Weights of a small mixture-of-experts language model, trained from scratch on English Wikipedia.
Size: 11 layers, width 160, vocabulary 3212.
Experts: 128 experts in each of 5 layers, 64 GELU neurons an expert, 4 picks a token, a softmax router, a shared expert of 128 neurons.
Training: 550M tokens, 4196 steps.
Below are experts of layer 5 (counted from 0) of a mixture-of-experts language model. Rows are named down (a neuron's output weights, with its number) and show model dimensions 0-159. Each number is 500 + 50 x the weight over its row's rms, rounded and kept within 0 to 999. Numbers have three digits each.
Before each expert's rows: a language model's description of what the expert responds to. This comes from a sample of Wikipedia text that the model never trained on.

# expert 18
Description: Inner pieces of German, French, Spanish or Turkish names and words, often accented letters, e.g. B-av-aria, Ambl-è-ve, Sch-av-an.
down1:451478542531542478419443475470368519600629517610543456393521601470507418456492609504473485478451453443575469547450516561477440461511442422497454493446501481477473527493517563498601500496514531476564548474478490587455495468524604515594466530453578526509505446418514489497552425464466519506487493485524440456546503499485436531500557543554560516476515540481507460566455452564407483499554453493488540589482595414494590450434561572526544488457463542488465474451456429493499423542467581

# expert 52
Description: Last pieces of cities, states and countries, such as Tenness-ee, Minnes-ota, Flor-ida, York, London, -shire, -ford.
down1:524403481408512471436576419510623466489487504502447449524488522534439516515548525523518548433513455545527426502582571429433475499512529456445456497528514495523455524400505470516515411526481502527504503464512559517560583500420565561494536627479515420408532553538469496521470427530457389517476469496510510521472435582532522476474529531524546562534603484564535479525526514419568542524567536386491476489420485494508415455471436435605410527504607584528502467517462589424444521503454565

# expert 5
Description: Commas closing an introductory phrase or appositive in prose, e.g. "In 1998, after", "Census, nearly"; also section-heading endings and sentence-opening There/It.
down0:546530465545513447399473432561463423403415517465472441541525533524591449441505483471426533563439479458592539535490488537620518478505425565484451456549493549547430510555511488488541521451465432400500472425460544515486507587596491485554594533477506414448501503505477499462477570492540391498489532445496446521465534533424514465498483509535658495481570462425452539418485582488535434558555529479500561474451622509525502486472530542547456472492429569467450496571479606552481481520494545

# expert 24
Description: Field names and bullets starting lines of infobox lists, e.g. Born, Coordinates, Preceded, Dimens-ions, Record-ed, Binom-ial name.
down1:514344469474561499548563485469569402494481550416543488493589530468562458528407521497587539486504486468446473474516536498486474570514463558378557603468528538591478539439485492512458388582440511539508491517433496472481468483510519500493532451442500369524484557552463439552519504524508513530463429469499500472420546598467485483468453475510649507446560535535584518543475528496519474573455568486471472510507399539440580509487532420625537456456554566474536551563497553438502496483488531

# expert 30
Description: Middle pieces of personal names and surnames after a capital initial, e.g. Bl-ant-on, Schw-ant-z, He-g-emann, also W-ant.
down0:583415460551512445566381521431429368492426511480503455566410412577554509518544529488581550456511455544531601522529506572483446542490500535496451609575498485484451556543556483456555485537536479486454398499439507571462474506451611573527490480513495447469532526411467501526589484480463486526512480460464479571518508462479574473531655517532527525466470519453581429536519459502502442508524508544515558569447470475601495518525425519449482526473449459459581535503483470428445489383486502

# expert 41
Description: Line-initial dashes and field labels in infobox lists, such as "- Born:", "Personal details", "Coordinates", "Succeeded by".
down0:595451495569443557553534512528531368451532487537519543464505485574521490457537533524612459415479535483515540435535527438390434447544470482495505523461573454468463493542507521428524538573503479427559493534529454548461450450492545516453465403488446466461577489479453552449499478534440521496526480544474492511492530459430416495490446455516563455506526510371548499637554524462503565422532550514453558476552464410522571545602478417573559505478493506399606460500511588474535569577555497

# expert 1
Description: Commas, and, possessive 's and short prepositions right after proper names, e.g. Harwood and Thody, Laden's, Mall, Port Elizabeth.
down0:497537519513498548401481478546487473480431522521523533502509491550458420544396537568515403483553484531450548481578479502478529487464451517500451415467507507481500567493518512546516443470436483475512455557459556574599407574501539517512537490491465585524469487465478444502548479490534518588488527429439481536619428454340387600481467519503540571494445578460542534505518417507432560494532475563509491414454480531510491454488533493645531525561489501450586465392415499580457447415528527

# expert 21
Description: Relative pronouns and conjunctions that start a clause after a noun or comma, such as that, who, which, where, while.
down1:452428487534495582517550569470546435498475579487522431534464446608568449479489520489503585513464546531509539527381492450517511505388555475510501471512624453511515460589583511501559538532489491459443561467489480578556457561575541424487530532495530528439509502423513551492464563463504451559506493337559511400452478517440554495490585430501606468555493481383397515509441471505485490415636455502507428500496555459516445490564502461470563494513464524531458466526438478475480560467500520